Experts of a small language model: vocabulary 50257.
Below are experts of layer 4 (counted from 0) of a mixture-of-experts language model. Rows are named router (the router's row for the expert), gate (a neuron's input weights, with its number), up (a neuron's input weights, with its number) and show model dimensions 96-191. Each number is 50 + 10 x the weight over its row's rms, rounded and kept within 0 to 99.
After each expert's rows: a language model's description of what the expert responds to; "comes after" lists some tokens at least twice as common just before its tokens as in all text. This comes from a sample of Wikipedia text that the model never trained on. Tokens count by the router's weight.

# expert 43
router:50 41 43 65 49 57 48 45 45 53 58 47 41 42 43 54 33 50 39 42 56 32 42 48 53 33 64 53 61 59 55 48 63 45 37 53 63 52 45 59 68 54 52 42 64 51 39 47 65 44 54 46 61 53 57 69 64 54 43 32 42 34 52 63 47 48 39 54 39 67 47 33 47 49 71 48 39 68 42 45 46 35 68 71 58 43 43 40 51 40 40 38 53 53 46 43
gate0:56 35 53 66 63 47 41 47 53 45 35 72 37 56 51 53 59 52 39 74 66 63 38 69 50 45 57 64 63 50 42 52 42 56 52 48 49 47 33 63 28 45 39 70 44 63 49 61 53 48 45 55 53 40 69 66 52 57 41 57 59 61 39 41 45 53 39 60 42 44 45 53 67 42 51 38 63 60 53 64 81 49 45 54 55 19 45 50 35 58 48 36 49 64 49 66
up0:46 59 38 54 46 31 52 42 53 41 53 61 38 45 44 42 47 54 59 59 41 60 54 35 45 68 50 19 54 58 50 46 47 52 52 63 55 60 51 52 64 53 50 43 67 45 48 51 72 40 48 55 51 31 58 59 44 61 64 52 54 33 52 54 40 30 51 65 26 47 55 63 41 52 48 65 33 42 55 60 57 32 48 61 55 43 74 49 62 43 51 56 52 45 32 54
gate1:47 48 43 53 63 55 40 70 53 58 42 58 47 58 50 46 69 50 66 52 65 34 33 50 56 54 42 43 45 66 70 40 51 35 60 43 47 57 41 56 53 51 47 36 62 50 50 61 52 50 45 29 48 58 45 56 37 47 70 51 64 23 59 34 46 68 62 48 40 47 63 45 41 47 48 56 45 25 37 48 53 46 63 60 57 40 55 47 54 52 62 49 63 49 42 49
up1:41 36 43 60 57 62 56 53 46 33 55 47 32 53 58 39 40 32 44 53 51 45 71 50 35 47 57 49 59 57 40 55 58 64 34 41 54 52 48 50 37 60 54 42 46 60 34 48 51 47 58 41 47 62 57 51 39 63 47 38 55 43 55 61 64 42 41 50 40 54 60 44 53 54 53 33 54 54 55 57 56 58 49 54 50 52 53 48 40 57 42 55 40 58 51 47
It responds to: Short codes and numbers in sports and reference tables or lists, such as GER, CZE, TBD, op., Route, Retrieved, and LaTeX pieces.
comes after: " |", " 0", " /", "\n ", " (18", ";"

# expert 10
router:49 53 47 50 45 55 65 39 53 43 61 50 22 45 59 51 34 59 28 42 56 34 46 46 44 40 57 44 65 49 52 64 66 35 42 45 66 55 45 48 62 47 57 39 58 58 46 47 63 46 41 58 61 41 44 62 44 48 55 44 31 39 37 36 43 44 50 56 45 76 38 20 46 55 65 58 40 54 44 59 48 49 58 55 51 44 37 32 46 45 45 56 56 50 48 39
gate0:38 49 69 45 38 47 58 66 51 65 52 50 53 67 43 58 43 58 40 56 57 46 53 62 50 48 60 46 48 45 46 44 61 34 61 42 47 52 35 63 29 63 44 41 53 43 36 43 66 50 61 57 46 27 53 59 61 34 46 56 55 53 47 65 51 44 59 44 45 53 48 55 47 62 63 60 61 51 54 55 44 51 58 59 61 52 42 43 64 48 59 52 43 51 34 48
up0:35 56 57 37 30 49 61 69 49 53 55 52 43 43 41 48 49 79 43 49 54 44 60 51 55 48 53 48 38 55 61 41 53 41 66 40 46 59 46 44 45 68 41 44 55 55 45 63 47 60 39 51 53 45 56 66 29 50 54 44 60 51 52 54 32 59 67 42 50 68 46 59 40 44 59 46 42 57 57 56 44 53 38 47 66 51 43 47 72 55 48 68 34 57 39 37
gate1:62 43 53 63 43 56 47 61 58 47 54 51 67 48 45 44 44 64 50 45 47 56 57 51 55 51 60 44 47 53 48 61 58 43 59 49 43 56 52 71 49 43 58 57 24 46 51 47 33 45 65 52 53 54 78 57 46 40 65 51 26 67 42 41 63 48 52 31 51 43 57 37 32 34 47 48 52 54 42 42 53 56 39 40 54 26 54 48 41 50 62 63 44 58 43 58
up1:42 46 66 60 77 42 34 37 46 51 38 40 41 63 41 36 33 53 61 64 67 52 41 55 65 41 46 51 49 48 29 57 38 47 43 48 39 82 58 36 57 53 35 53 51 51 72 49 74 45 48 35 57 48 27 60 49 43 46 40 55 31 52 50 40 61 52 62 38 54 44 74 71 38 56 48 42 57 46 47 47 57 44 52 48 57 59 35 61 44 43 50 56 58 49 43
It responds to: Table cell separators, numbers in statistics tables, and month names in dates, such as October 29, scores, 1:30.
comes after: " |", " ", "|", " 0", " 1", " Win"

# expert 40
router:53 39 51 54 28 53 47 60 46 37 65 35 43 47 52 32 43 47 39 42 57 37 56 31 43 57 63 59 58 60 49 61 47 45 68 29 48 54 52 62 52 55 54 55 66 66 39 46 63 57 48 37 62 50 42 39 55 55 38 57 40 39 72 55 52 63 62 39 43 60 53 36 62 54 69 55 40 62 47 44 36 43 62 64 52 51 58 37 46 40 46 36 59 55 40 63
gate0:43 51 53 55 48 38 37 55 44 73 41 54 59 64 65 50 36 55 41 45 53 54 54 57 48 58 37 49 50 63 49 51 67 74 64 46 51 61 50 64 45 62 54 69 55 53 43 54 46 46 48 63 36 36 61 42 54 43 67 56 50 29 59 55 59 62 43 62 46 49 57 35 68 28 40 53 62 65 51 44 43 48 51 51 60 36 41 46 48 55 62 55 50 40 50 55
up0:40 51 58 73 36 44 50 53 39 80 43 63 60 49 61 57 34 46 36 53 54 64 64 45 35 69 69 56 38 57 45 47 62 63 58 42 54 62 40 56 49 53 47 70 49 45 40 50 49 50 50 52 56 40 57 43 48 38 64 72 44 37 66 56 56 78 41 67 45 53 71 38 65 51 50 50 56 54 55 52 41 40 58 62 52 20 55 59 59 43 67 59 56 36 46 49
gate1:43 59 60 25 48 57 32 44 48 63 43 56 50 52 34 47 63 48 55 50 53 59 66 52 50 40 52 42 42 53 45 54 63 38 51 30 58 59 55 45 55 46 44 62 53 50 53 48 52 37 55 44 38 46 47 40 41 67 54 54 35 47 35 70 58 51 61 37 59 67 46 57 55 41 59 43 56 41 44 53 69 45 59 53 33 68 52 31 46 52 53 61 40 43 49 48
up1:53 23 51 65 64 30 41 55 66 39 54 59 37 50 55 52 52 57 53 55 48 45 46 53 46 44 61 49 45 57 44 54 57 47 31 47 45 64 46 53 46 61 62 46 47 57 58 54 47 45 63 60 46 47 26 41 65 55 55 51 56 61 36 55 49 34 54 28 48 53 37 11 50 63 44 57 54 47 40 54 55 50 47 42 50 46 57 55 41 52 31 73 49 72 48 48
It responds to: Tokens preceding a person's name: title = signs, list dashes, table pipes, Born:, Spouse:, Starring:, by:, married.
comes after: "\n", "-", " his", " by", " Preceded", " Succeeded"

# expert 17
router:56 43 54 53 42 59 56 58 30 52 72 48 40 41 46 29 45 46 37 55 53 31 51 44 57 48 63 51 72 33 53 49 53 46 67 52 47 53 49 68 62 45 50 65 63 59 51 52 58 49 55 56 70 46 52 53 47 53 47 45 46 48 46 64 46 54 49 45 54 76 51 56 59 70 56 50 36 52 55 46 43 39 54 68 41 33 40 55 45 33 47 41 68 48 40 60
gate0:44 56 60 38 61 64 50 45 58 48 44 58 56 56 49 54 53 54 51 64 62 56 47 46 51 36 46 45 43 37 52 41 57 60 40 43 57 28 48 68 41 66 61 53 38 59 45 36 22 72 53 45 36 48 58 49 60 55 32 54 32 65 57 46 57 38 53 53 60 40 44 25 38 45 52 39 59 42 45 62 45 49 69 40 43 40 42 58 45 52 54 46 53 52 57 48
up0:39 55 68 44 55 33 42 68 48 60 57 49 59 31 49 42 55 40 36 48 53 67 66 55 50 53 68 53 58 35 53 66 25 49 72 46 42 51 47 33 72 42 51 52 60 56 58 51 70 33 52 32 60 48 27 41 44 54 54 63 51 46 49 52 54 45 66 47 57 74 54 67 63 52 63 49 48 53 37 41 50 45 33 54 50 53 47 39 56 39 45 36 52 35 43 47
gate1:59 30 46 58 53 49 46 57 56 51 54 42 69 46 49 51 56 40 52 44 54 62 45 68 41 57 39 33 41 55 51 61 44 52 30 63 50 66 46 56 55 44 43 38 39 67 61 41 55 53 64 46 43 32 43 48 33 61 47 53 64 38 66 57 54 40 34 53 30 38 42 43 45 35 47 68 45 51 39 55 60 55 53 49 53 62 50 53 50 50 69 42 43 60 43 63
up1:61 59 32 46 64 54 35 56 57 50 48 52 57 55 38 52 42 55 35 41 64 50 67 49 57 53 29 51 44 46 48 57 34 60 28 40 43 81 51 57 64 44 36 47 41 51 53 54 55 59 55 46 40 63 21 39 43 41 34 71 40 63 61 58 49 46 64 44 48 25 42 50 66 60 52 37 40 50 52 50 60 42 56 53 39 57 56 49 40 51 42 42 44 54 49 44
It responds to: First word piece of personal, club or place names, often in tables or after "of/by": San, St., Hapoel, Gl(enda), Andy.
comes after: " |", "-", " of", "|", " by", " at"

# expert 25
router:54 46 55 53 43 57 41 46 52 43 55 45 21 31 38 42 25 52 23 66 61 38 51 46 51 50 55 53 47 41 53 60 55 42 54 56 61 49 48 57 53 59 55 38 51 59 32 45 49 40 49 47 65 62 73 61 49 43 39 49 33 36 33 54 50 41 49 48 40 81 39 29 60 66 52 40 43 40 48 55 53 40 53 52 55 40 39 32 58 39 42 41 55 52 41 60
gate0:53 37 66 44 71 51 46 42 40 44 50 40 37 60 51 51 49 31 52 29 47 39 38 48 58 48 44 47 65 51 64 40 58 33 47 67 40 58 35 33 41 39 50 52 60 52 37 45 49 31 64 56 53 59 35 43 49 35 63 60 80 43 32 59 36 42 69 39 36 51 80 42 51 51 42 47 58 38 56 67 51 42 50 62 48 41 46 40 34 41 61 42 81 50 37 51
up0:58 71 32 58 47 61 56 42 71 60 45 47 53 49 39 36 47 51 61 46 49 66 45 28 48 53 49 64 44 48 67 48 80 48 37 39 47 57 46 53 63 48 48 56 43 48 67 81 65 48 50 46 71 52 67 54 34 63 44 55 33 42 65 48 34 43 46 58 36 54 42 56 54 51 49 34 54 61 42 44 49 62 38 72 51 58 46 57 52 59 58 58 38 49 53 41
gate1:52 44 47 41 39 59 50 39 43 45 52 38 64 66 35 61 55 64 59 51 53 53 57 45 47 36 47 66 56 61 41 50 64 32 39 32 23 46 39 29 64 57 46 34 64 51 40 55 44 57 69 62 53 59 31 46 54 43 43 49 58 59 37 67 49 43 54 57 58 53 43 54 66 61 51 50 47 34 48 53 55 51 56 32 46 58 31 51 63 42 27 54 50 44 44 40
up1:59 37 60 48 59 59 53 50 46 60 62 46 54 43 49 50 51 65 51 43 53 53 63 28 62 41 44 57 53 57 57 41 56 46 63 50 38 41 51 38 48 55 67 33 46 43 46 54 57 45 66 52 51 51 65 60 68 50 49 65 55 42 36 47 54 42 56 43 65 61 48 47 50 61 47 43 56 45 54 43 40 42 42 46 39 36 49 52 55 43 41 47 52 31 58 46
It responds to: Modifiers after "the/of" like Western, public, Soviet, Arab, plus inner pieces of long words such as Prec(amb)rian, plac(ebo).
comes after: " the", " of", " The", "The", " other", " World"

# expert 19
router:55 60 45 47 42 58 58 51 42 50 58 51 37 34 56 39 33 50 43 49 59 41 47 29 43 51 59 47 68 53 53 64 65 44 49 38 58 47 58 58 61 53 54 53 52 51 44 61 61 53 45 71 71 48 51 57 65 54 32 41 31 34 52 40 35 60 42 59 39 66 65 25 41 52 56 58 31 65 42 53 41 40 47 67 61 50 30 57 42 40 61 53 55 51 44 57
gate0:71 44 50 26 60 45 55 62 52 26 48 56 45 67 53 54 51 34 47 47 63 15 56 40 43 42 51 58 42 50 45 50 70 56 55 39 50 50 38 51 40 52 44 56 40 40 55 39 56 33 41 55 62 53 57 35 69 37 30 39 50 61 34 81 62 41 47 43 48 47 45 44 55 51 50 37 56 40 52 58 52 48 61 45 60 64 57 51 50 39 57 43 50 52 44 63
up0:56 61 47 62 40 63 36 47 37 64 45 49 43 48 49 58 58 39 49 50 51 36 48 57 62 56 48 68 35 53 42 55 49 53 51 40 61 56 45 55 44 51 37 53 43 47 69 46 52 41 54 52 24 64 47 44 48 56 38 52 49 35 47 64 39 52 45 64 53 39 54 53 50 64 45 41 53 52 50 53 46 43 50 38 61 58 37 68 51 52 49 42 49 49 49 43
gate1:49 33 53 47 45 53 48 38 53 57 49 67 50 49 48 55 59 43 45 45 51 54 64 54 54 44 42 62 33 59 53 33 37 62 43 69 44 53 50 53 36 58 54 26 54 53 44 38 48 48 62 50 46 45 39 57 63 56 47 45 60 67 33 60 55 60 59 31 67 33 59 23 62 50 44 45 54 55 47 38 50 67 47 57 40 55 48 83 57 66 57 59 62 45 29 51
up1:62 38 69 48 41 43 47 44 52 62 46 70 52 44 55 39 67 56 42 51 68 46 67 44 52 50 43 45 65 34 52 44 46 71 50 47 50 62 53 37 40 52 26 57 67 45 53 42 43 59 49 59 49 31 45 50 54 47 53 29 70 37 50 44 61 45 50 46 59 43 47 52 42 47 52 43 74 52 35 53 42 48 41 53 43 47 56 47 47 56 45 56 53 36 44 50
It responds to: Line breaks that start a table after an election heading, table-cell pipes, and first name pieces or words in cells, such as Best, Saint.
comes after: " |", " =", "===", " ", " ===", " MF"

# expert 30
router:49 51 35 47 49 56 42 50 41 63 70 48 36 43 47 41 41 44 56 43 63 37 57 47 40 42 54 42 55 55 43 65 57 56 68 35 57 50 49 64 48 45 46 44 40 52 46 52 47 50 67 34 45 56 63 48 53 55 49 52 31 37 34 52 54 71 40 45 65 66 53 23 40 54 55 40 35 65 38 39 61 42 61 54 55 38 52 52 52 60 47 50 61 62 36 72
gate0:73 40 52 61 49 41 61 49 57 42 69 39 30 65 52 48 46 35 39 52 54 17 48 52 65 44 40 52 37 65 59 39 57 55 48 55 28 53 49 49 54 58 37 48 59 47 54 42 70 58 45 35 65 44 46 55 57 50 43 47 51 43 40 57 80 55 55 48 59 76 65 43 54 49 54 66 50 56 36 46 61 49 60 45 45 49 51 44 62 47 49 35 59 46 30 69
up0:64 45 51 41 56 38 68 53 53 41 68 50 22 58 48 56 68 50 48 44 54 44 55 52 54 46 50 51 53 75 53 39 54 61 72 56 49 46 39 43 36 44 47 56 63 47 71 47 50 63 57 53 62 59 49 49 43 55 52 37 71 62 45 54 60 52 65 57 52 60 43 50 52 61 47 57 56 69 52 44 56 38 47 49 56 54 49 47 40 49 45 45 64 35 36 76
gate1:49 51 28 47 61 70 49 31 43 52 60 62 43 58 49 57 37 41 70 42 44 42 46 47 38 59 55 53 48 52 67 59 40 55 59 44 54 46 59 51 49 38 43 56 62 56 62 52 46 64 61 41 50 57 46 40 58 42 64 65 46 48 51 42 31 46 55 54 56 63 59 62 64 43 51 56 33 37 34 35 49 38 49 69 59 44 45 65 61 63 39 60 30 44 43 54
up1:41 69 49 53 47 51 51 55 44 38 65 45 59 30 54 51 58 49 49 52 58 43 58 45 46 48 56 59 27 50 50 41 42 50 50 59 44 59 60 47 62 23 43 55 48 37 34 58 53 62 46 47 65 26 53 38 47 45 52 65 55 50 41 46 60 55 55 37 46 47 49 48 52 38 55 54 50 44 50 56 50 39 65 65 46 48 43 50 67 39 47 58 54 56 60 46
It responds to: Past-tense action verbs after a subject in career and sports narratives, such as won, wrote, played, returned, went.
comes after: " was", " he", " to", " He", " who", " also"

# expert 41
router:50 59 59 42 25 48 47 42 54 37 60 52 37 47 45 58 33 41 54 42 57 45 52 45 37 58 69 41 72 51 63 70 67 35 54 55 66 40 54 55 49 49 58 37 46 64 44 56 60 48 57 52 55 32 54 47 50 44 32 28 48 30 47 46 44 41 62 43 52 73 48 32 43 53 56 49 52 59 39 34 59 58 60 72 39 46 34 46 42 50 54 59 49 58 47 58
gate0:62 52 51 73 51 45 39 30 63 62 82 47 46 55 55 59 37 50 61 44 43 52 40 41 50 60 42 55 41 45 50 48 73 51 58 64 48 51 59 44 20 46 45 44 45 59 47 51 51 40 49 59 34 64 49 67 49 50 58 72 44 53 52 42 42 31 52 46 47 55 54 37 52 48 60 50 61 54 58 10 30 49 42 46 40 38 69 49 49 52 31 51 72 35 48 55
up0:32 53 58 40 47 52 65 69 43 41 31 38 50 49 43 42 46 47 31 55 48 52 54 66 51 37 44 65 43 64 39 42 53 52 48 42 61 48 58 51 79 51 45 48 60 34 55 55 41 54 60 48 69 40 58 40 43 54 58 48 39 60 36 51 68 61 52 64 45 48 45 57 32 60 51 67 47 48 34 89 52 49 65 66 59 65 30 44 48 36 59 61 43 61 68 46
gate1:58 46 53 59 42 37 42 32 58 52 60 44 48 55 49 56 59 63 69 36 57 60 60 50 48 46 59 53 39 45 43 62 43 53 43 66 46 46 65 42 59 47 53 65 40 38 53 53 54 54 47 49 38 58 53 67 59 50 47 31 60 49 41 53 58 53 35 45 77 46 45 41 61 44 62 47 52 42 43 48 64 50 51 44 57 35 66 33 48 54 51 62 43 57 75 51
up1:55 59 38 46 41 52 29 52 63 46 71 34 40 66 36 54 47 56 50 35 46 60 66 40 47 63 42 34 51 44 39 65 50 46 47 48 44 67 53 55 53 44 51 58 44 46 50 38 64 54 49 60 43 39 50 52 60 36 48 36 63 46 47 58 73 68 39 37 74 60 51 53 66 61 48 46 59 49 46 52 50 42 45 43 49 37 61 41 51 49 64 46 43 54 64 64
It responds to: Numbers, blanks, dashes and headers in table cells of sports results and election tables: 0, 4, —, Swing, Date, 2009.
comes after: " |", "|", " Total", " Set", " 25", "−"

# expert 22
router:57 37 53 50 22 65 47 50 14 41 61 54 47 54 42 51 43 40 58 29 60 37 40 46 44 49 61 44 68 52 58 63 35 35 36 46 61 53 44 70 58 45 50 48 35 53 36 50 67 60 54 44 62 61 49 39 51 51 47 61 51 45 38 68 42 64 54 38 40 51 61 38 51 51 52 41 32 70 42 44 41 50 62 57 43 48 38 38 48 51 41 40 57 54 39 60
gate0:60 62 53 38 36 64 50 41 57 58 42 52 47 41 44 46 49 51 48 42 48 58 64 52 48 41 42 47 48 36 56 25 38 62 20 69 48 49 41 36 49 54 61 41 41 55 38 44 43 37 57 55 60 53 46 56 44 37 54 44 60 45 54 51 31 62 53 60 43 50 54 55 70 61 50 29 62 49 49 58 39 61 61 36 48 55 59 35 45 70 53 32 44 57 58 42
up0:53 64 46 31 34 46 48 53 53 56 52 59 59 56 45 60 51 44 52 30 40 71 46 54 46 39 44 36 53 30 51 36 40 65 18 62 47 48 52 38 48 53 54 64 37 44 39 43 43 51 49 44 62 59 47 53 47 55 58 50 59 49 65 55 47 62 49 65 49 56 56 49 59 53 60 39 66 36 40 54 49 40 59 32 53 54 64 36 51 74 48 31 60 67 54 60
gate1:40 42 51 58 62 51 50 55 64 32 41 68 42 37 48 55 42 47 69 63 27 51 32 44 45 79 53 52 53 54 48 57 58 36 50 29 50 77 50 29 55 45 56 38 39 51 56 62 48 56 53 44 55 47 53 34 67 25 48 55 24 47 29 51 68 57 50 45 34 56 39 44 55 49 56 64 47 71 47 44 41 49 45 76 69 63 47 61 47 54 68 53 40 50 41 65
up1:35 38 47 53 51 49 29 53 52 56 34 69 55 40 29 50 42 29 71 65 41 54 30 46 57 43 57 32 49 57 58 64 38 54 54 33 43 68 44 43 57 42 59 43 51 39 47 32 64 47 58 30 51 58 48 40 56 33 44 66 43 51 44 44 63 64 57 42 43 51 39 44 45 43 43 71 34 54 49 63 47 62 47 69 53 61 55 58 37 74 46 56 46 44 55 54
It responds to: The determiner the and possessives his, its, their, 's before a noun, as in changing its name, Liverpool's status.
comes after: " of", " to", " on", " with", " for", " from"

# expert 7
router:55 47 45 56 31 57 41 53 42 53 57 65 28 62 50 49 34 56 43 45 71 60 48 43 44 56 62 26 54 49 51 76 60 37 46 38 60 49 50 49 51 52 61 43 35 52 39 69 60 65 45 48 50 52 46 38 50 44 36 49 49 31 55 53 52 60 61 59 54 55 58 26 51 47 60 38 43 62 35 61 44 38 61 60 48 33 42 44 59 39 48 40 53 56 43 56
gate0:54 34 40 49 43 53 47 68 50 59 69 57 47 57 56 63 62 61 61 40 66 53 64 54 43 55 68 72 48 79 50 64 37 57 59 54 54 55 57 49 37 48 38 43 36 42 64 49 56 62 28 53 46 29 65 44 59 50 49 59 53 47 39 50 54 32 64 55 61 72 52 39 26 44 62 61 54 47 42 59 48 43 40 42 43 43 40 53 60 54 53 59 62 49 32 72
up0:48 68 55 48 47 43 51 31 44 43 32 40 50 35 48 55 53 43 37 48 46 58 54 40 63 43 47 45 44 24 38 47 62 58 49 56 44 55 57 50 58 41 72 63 51 57 43 40 54 31 66 48 61 69 36 54 37 44 60 43 41 43 53 57 44 72 54 32 67 41 55 59 62 43 55 30 42 53 61 59 57 52 45 59 64 42 52 35 36 51 42 49 47 44 50 39
gate1:43 59 37 58 54 33 45 45 47 49 70 42 58 39 52 42 55 60 70 53 41 49 50 70 36 59 45 44 46 54 58 36 60 40 42 41 37 42 39 52 45 57 54 71 60 39 77 38 54 51 64 44 51 59 34 37 61 40 43 55 55 41 50 45 34 59 46 47 45 48 40 53 59 56 51 55 58 54 50 52 49 57 43 49 51 41 73 55 49 30 55 36 51 57 53 53
up1:45 54 42 66 48 49 39 51 58 52 66 41 44 68 52 59 49 50 52 56 45 53 55 44 35 69 41 46 41 47 69 46 62 53 49 30 49 46 55 68 50 63 33 59 40 43 65 38 52 63 35 42 59 51 38 39 46 59 59 48 44 31 46 64 47 65 63 55 38 46 46 50 35 49 68 68 57 41 62 45 34 54 38 66 43 49 53 51 45 50 47 57 60 44 34 52
It responds to: Determiners and adjectives opening a noun phrase after the/a, such as these, original, extensive, eastern, range, in descriptive prose.
comes after: " the", " a", " The", " with", " its", " his"

# expert 21
router:51 50 33 56 49 51 51 54 47 43 67 55 35 48 42 34 35 49 53 55 55 52 64 37 36 50 40 38 52 49 38 50 80 27 60 45 54 61 29 67 46 64 52 36 39 54 42 56 41 60 56 55 49 28 52 43 48 51 53 37 42 33 63 54 45 68 52 57 53 64 60 24 41 64 51 55 48 48 30 49 68 43 54 54 48 44 49 58 39 55 34 64 51 55 45 63
gate0:46 46 47 36 59 55 43 57 58 58 51 34 50 46 51 57 64 40 37 37 44 51 56 46 35 65 41 55 49 41 46 49 37 42 63 51 56 36 53 59 35 49 73 59 48 42 61 65 59 63 51 64 43 36 46 56 52 49 44 46 76 54 43 41 55 53 69 43 55 30 64 59 69 45 49 52 25 72 74 61 55 39 48 71 39 42 39 51 56 48 31 49 55 41 48 34
up0:51 51 49 49 54 49 42 63 63 49 24 64 44 60 39 57 55 45 49 59 55 51 61 34 40 57 51 50 46 39 32 49 30 49 43 51 33 37 44 33 32 41 65 49 34 64 42 47 48 65 59 65 36 52 52 43 36 33 52 69 36 57 73 34 44 51 51 46 74 41 46 47 44 48 57 42 52 62 45 52 58 58 34 55 56 34 52 62 58 57 51 55 46 50 43 56
gate1:47 60 54 56 49 50 42 50 42 42 49 75 42 50 37 40 60 60 65 54 35 59 56 51 67 74 52 54 48 58 55 35 53 42 49 54 59 37 41 64 43 47 61 44 54 62 38 46 31 40 50 56 64 67 47 34 31 50 65 50 58 38 49 35 54 43 47 36 55 53 44 48 75 49 37 49 40 47 47 49 50 53 41 61 44 51 41 41 61 50 53 44 49 49 59 53
up1:53 50 63 30 62 51 70 33 54 48 57 55 59 51 32 43 58 31 59 46 44 51 52 63 45 61 59 38 52 55 60 33 48 58 37 37 38 40 50 38 60 56 58 43 44 70 37 50 22 40 43 45 47 55 45 41 48 58 37 57 47 53 49 54 63 44 39 56 59 43 36 59 49 50 52 67 43 49 41 38 63 48 67 53 52 63 47 51 56 53 63 56 67 45 37 56
It responds to: Verbs after to/and/was and suffixes ed, ing, ational completing them in running prose: improve, develop, work, pool(ed), inflict(ing).
comes after: " to", " and", " be", " were", " was", " are"

# expert 20
router:63 54 36 42 30 55 70 59 59 50 46 61 48 47 69 34 37 50 48 55 55 32 48 35 48 56 56 46 46 52 52 73 64 30 49 28 48 51 37 65 56 67 45 33 39 48 53 59 58 49 45 36 49 51 44 50 57 52 29 46 50 41 47 42 50 50 60 47 50 74 58 29 33 53 52 54 33 58 39 58 53 53 51 67 57 42 33 55 56 42 47 52 59 63 39 64
gate0:52 52 54 35 53 51 59 46 51 47 62 60 36 36 58 40 35 44 51 40 39 54 60 52 44 49 37 49 51 58 45 51 69 58 46 53 48 54 56 40 53 40 64 56 51 53 61 53 62 20 52 59 54 55 51 58 59 58 56 55 55 58 43 34 55 49 50 48 47 50 33 50 35 53 62 53 47 59 48 52 52 54 74 64 36 52 43 57 48 42 40 44 64 59 65 37
up0:36 46 63 40 52 52 56 59 54 35 47 52 58 43 53 70 47 60 56 54 64 45 51 43 45 44 52 51 29 54 73 63 35 33 66 59 38 46 47 47 59 44 40 44 48 67 32 60 45 56 46 52 56 32 56 57 44 39 47 56 55 51 39 68 50 53 44 57 38 41 66 37 62 27 46 59 51 43 63 33 65 55 77 49 52 53 57 42 47 60 55 46 46 57 27 49
gate1:53 50 40 37 48 53 41 38 55 38 48 81 43 59 44 58 50 49 51 55 62 48 39 62 35 59 49 40 31 53 58 66 77 43 54 45 43 55 37 59 55 48 56 45 52 51 40 62 62 48 74 51 55 25 56 48 52 31 46 58 61 60 48 51 63 54 65 48 48 53 35 41 56 32 39 55 46 61 54 50 56 26 56 55 43 66 53 61 42 32 49 33 40 56 40 57
up1:54 63 52 54 38 52 33 57 47 45 28 55 47 36 59 51 55 43 65 69 45 40 56 54 64 53 63 50 41 61 64 28 43 53 50 58 64 65 49 44 26 58 63 48 48 46 67 55 48 62 40 67 61 33 51 49 62 54 43 56 60 58 47 36 41 56 43 39 48 43 66 56 53 54 48 68 29 60 54 61 44 49 47 56 43 50 48 49 41 63 44 53 41 38 49 58
It responds to: Table pipes, colons and field names in infoboxes, sports tables and tracklists, such as Party:, Elevation:, Rankings, Matches.
comes after: "|", "-", " 1", " 2", " MF", " 3"

# expert 24
router:47 56 50 44 34 58 52 51 45 49 53 64 24 49 46 47 46 47 56 40 56 54 55 39 56 70 52 37 50 45 58 58 64 33 57 47 57 49 25 58 62 55 47 37 39 40 38 59 59 46 51 54 55 46 71 59 57 39 41 50 43 39 42 59 54 42 73 62 50 78 45 25 41 60 61 48 28 57 34 46 58 52 68 65 47 42 35 48 34 47 51 60 44 63 53 60
gate0:53 61 40 56 47 53 48 64 61 51 45 44 60 52 54 53 49 44 53 53 46 81 60 32 72 61 66 43 48 46 38 44 59 51 63 53 38 50 56 55 64 61 31 44 37 47 45 57 41 47 40 58 46 62 86 48 49 47 62 53 38 58 75 47 44 28 54 46 49 58 52 53 51 37 46 58 61 51 52 68 62 35 45 70 54 51 48 47 55 47 47 63 55 36 52 43
up0:50 58 35 43 47 62 58 78 58 47 38 49 44 56 44 43 61 39 67 59 54 76 49 36 47 60 59 42 55 47 51 39 59 50 69 59 47 69 47 54 43 63 43 44 41 28 52 55 50 54 43 58 45 70 54 59 57 49 43 53 51 62 62 38 32 54 67 49 68 57 63 46 60 43 51 51 59 63 57 59 60 51 43 49 73 43 47 42 36 43 40 46 47 61 47 40
gate1:34 47 40 51 61 30 46 61 36 34 45 56 41 65 43 51 54 50 51 62 61 34 37 48 41 31 27 47 48 39 56 50 57 51 67 67 44 56 28 59 42 41 51 29 58 65 54 45 44 54 54 44 47 60 49 50 34 60 47 53 69 58 70 66 60 57 51 41 55 45 69 38 53 50 52 46 46 43 51 49 41 52 57 38 46 57 45 68 44 57 49 38 48 69 41 47
up1:46 41 60 57 56 55 63 47 54 77 35 40 66 48 49 51 54 67 55 51 42 61 49 53 48 45 69 53 41 48 53 55 46 54 35 41 53 66 58 42 51 88 39 35 55 51 54 43 50 50 40 65 49 49 58 49 56 36 51 45 49 61 43 44 52 55 47 50 58 53 44 81 59 34 50 55 52 43 55 61 66 61 32 42 51 35 52 40 61 49 41 54 44 36 35 64
It responds to: Digits and number pieces in tables and infoboxes: populations, percentages, vote counts, chart positions, coordinates, such as 0.3, 586, 57.
comes after: " |", " ", " 0", " $", " /", "7"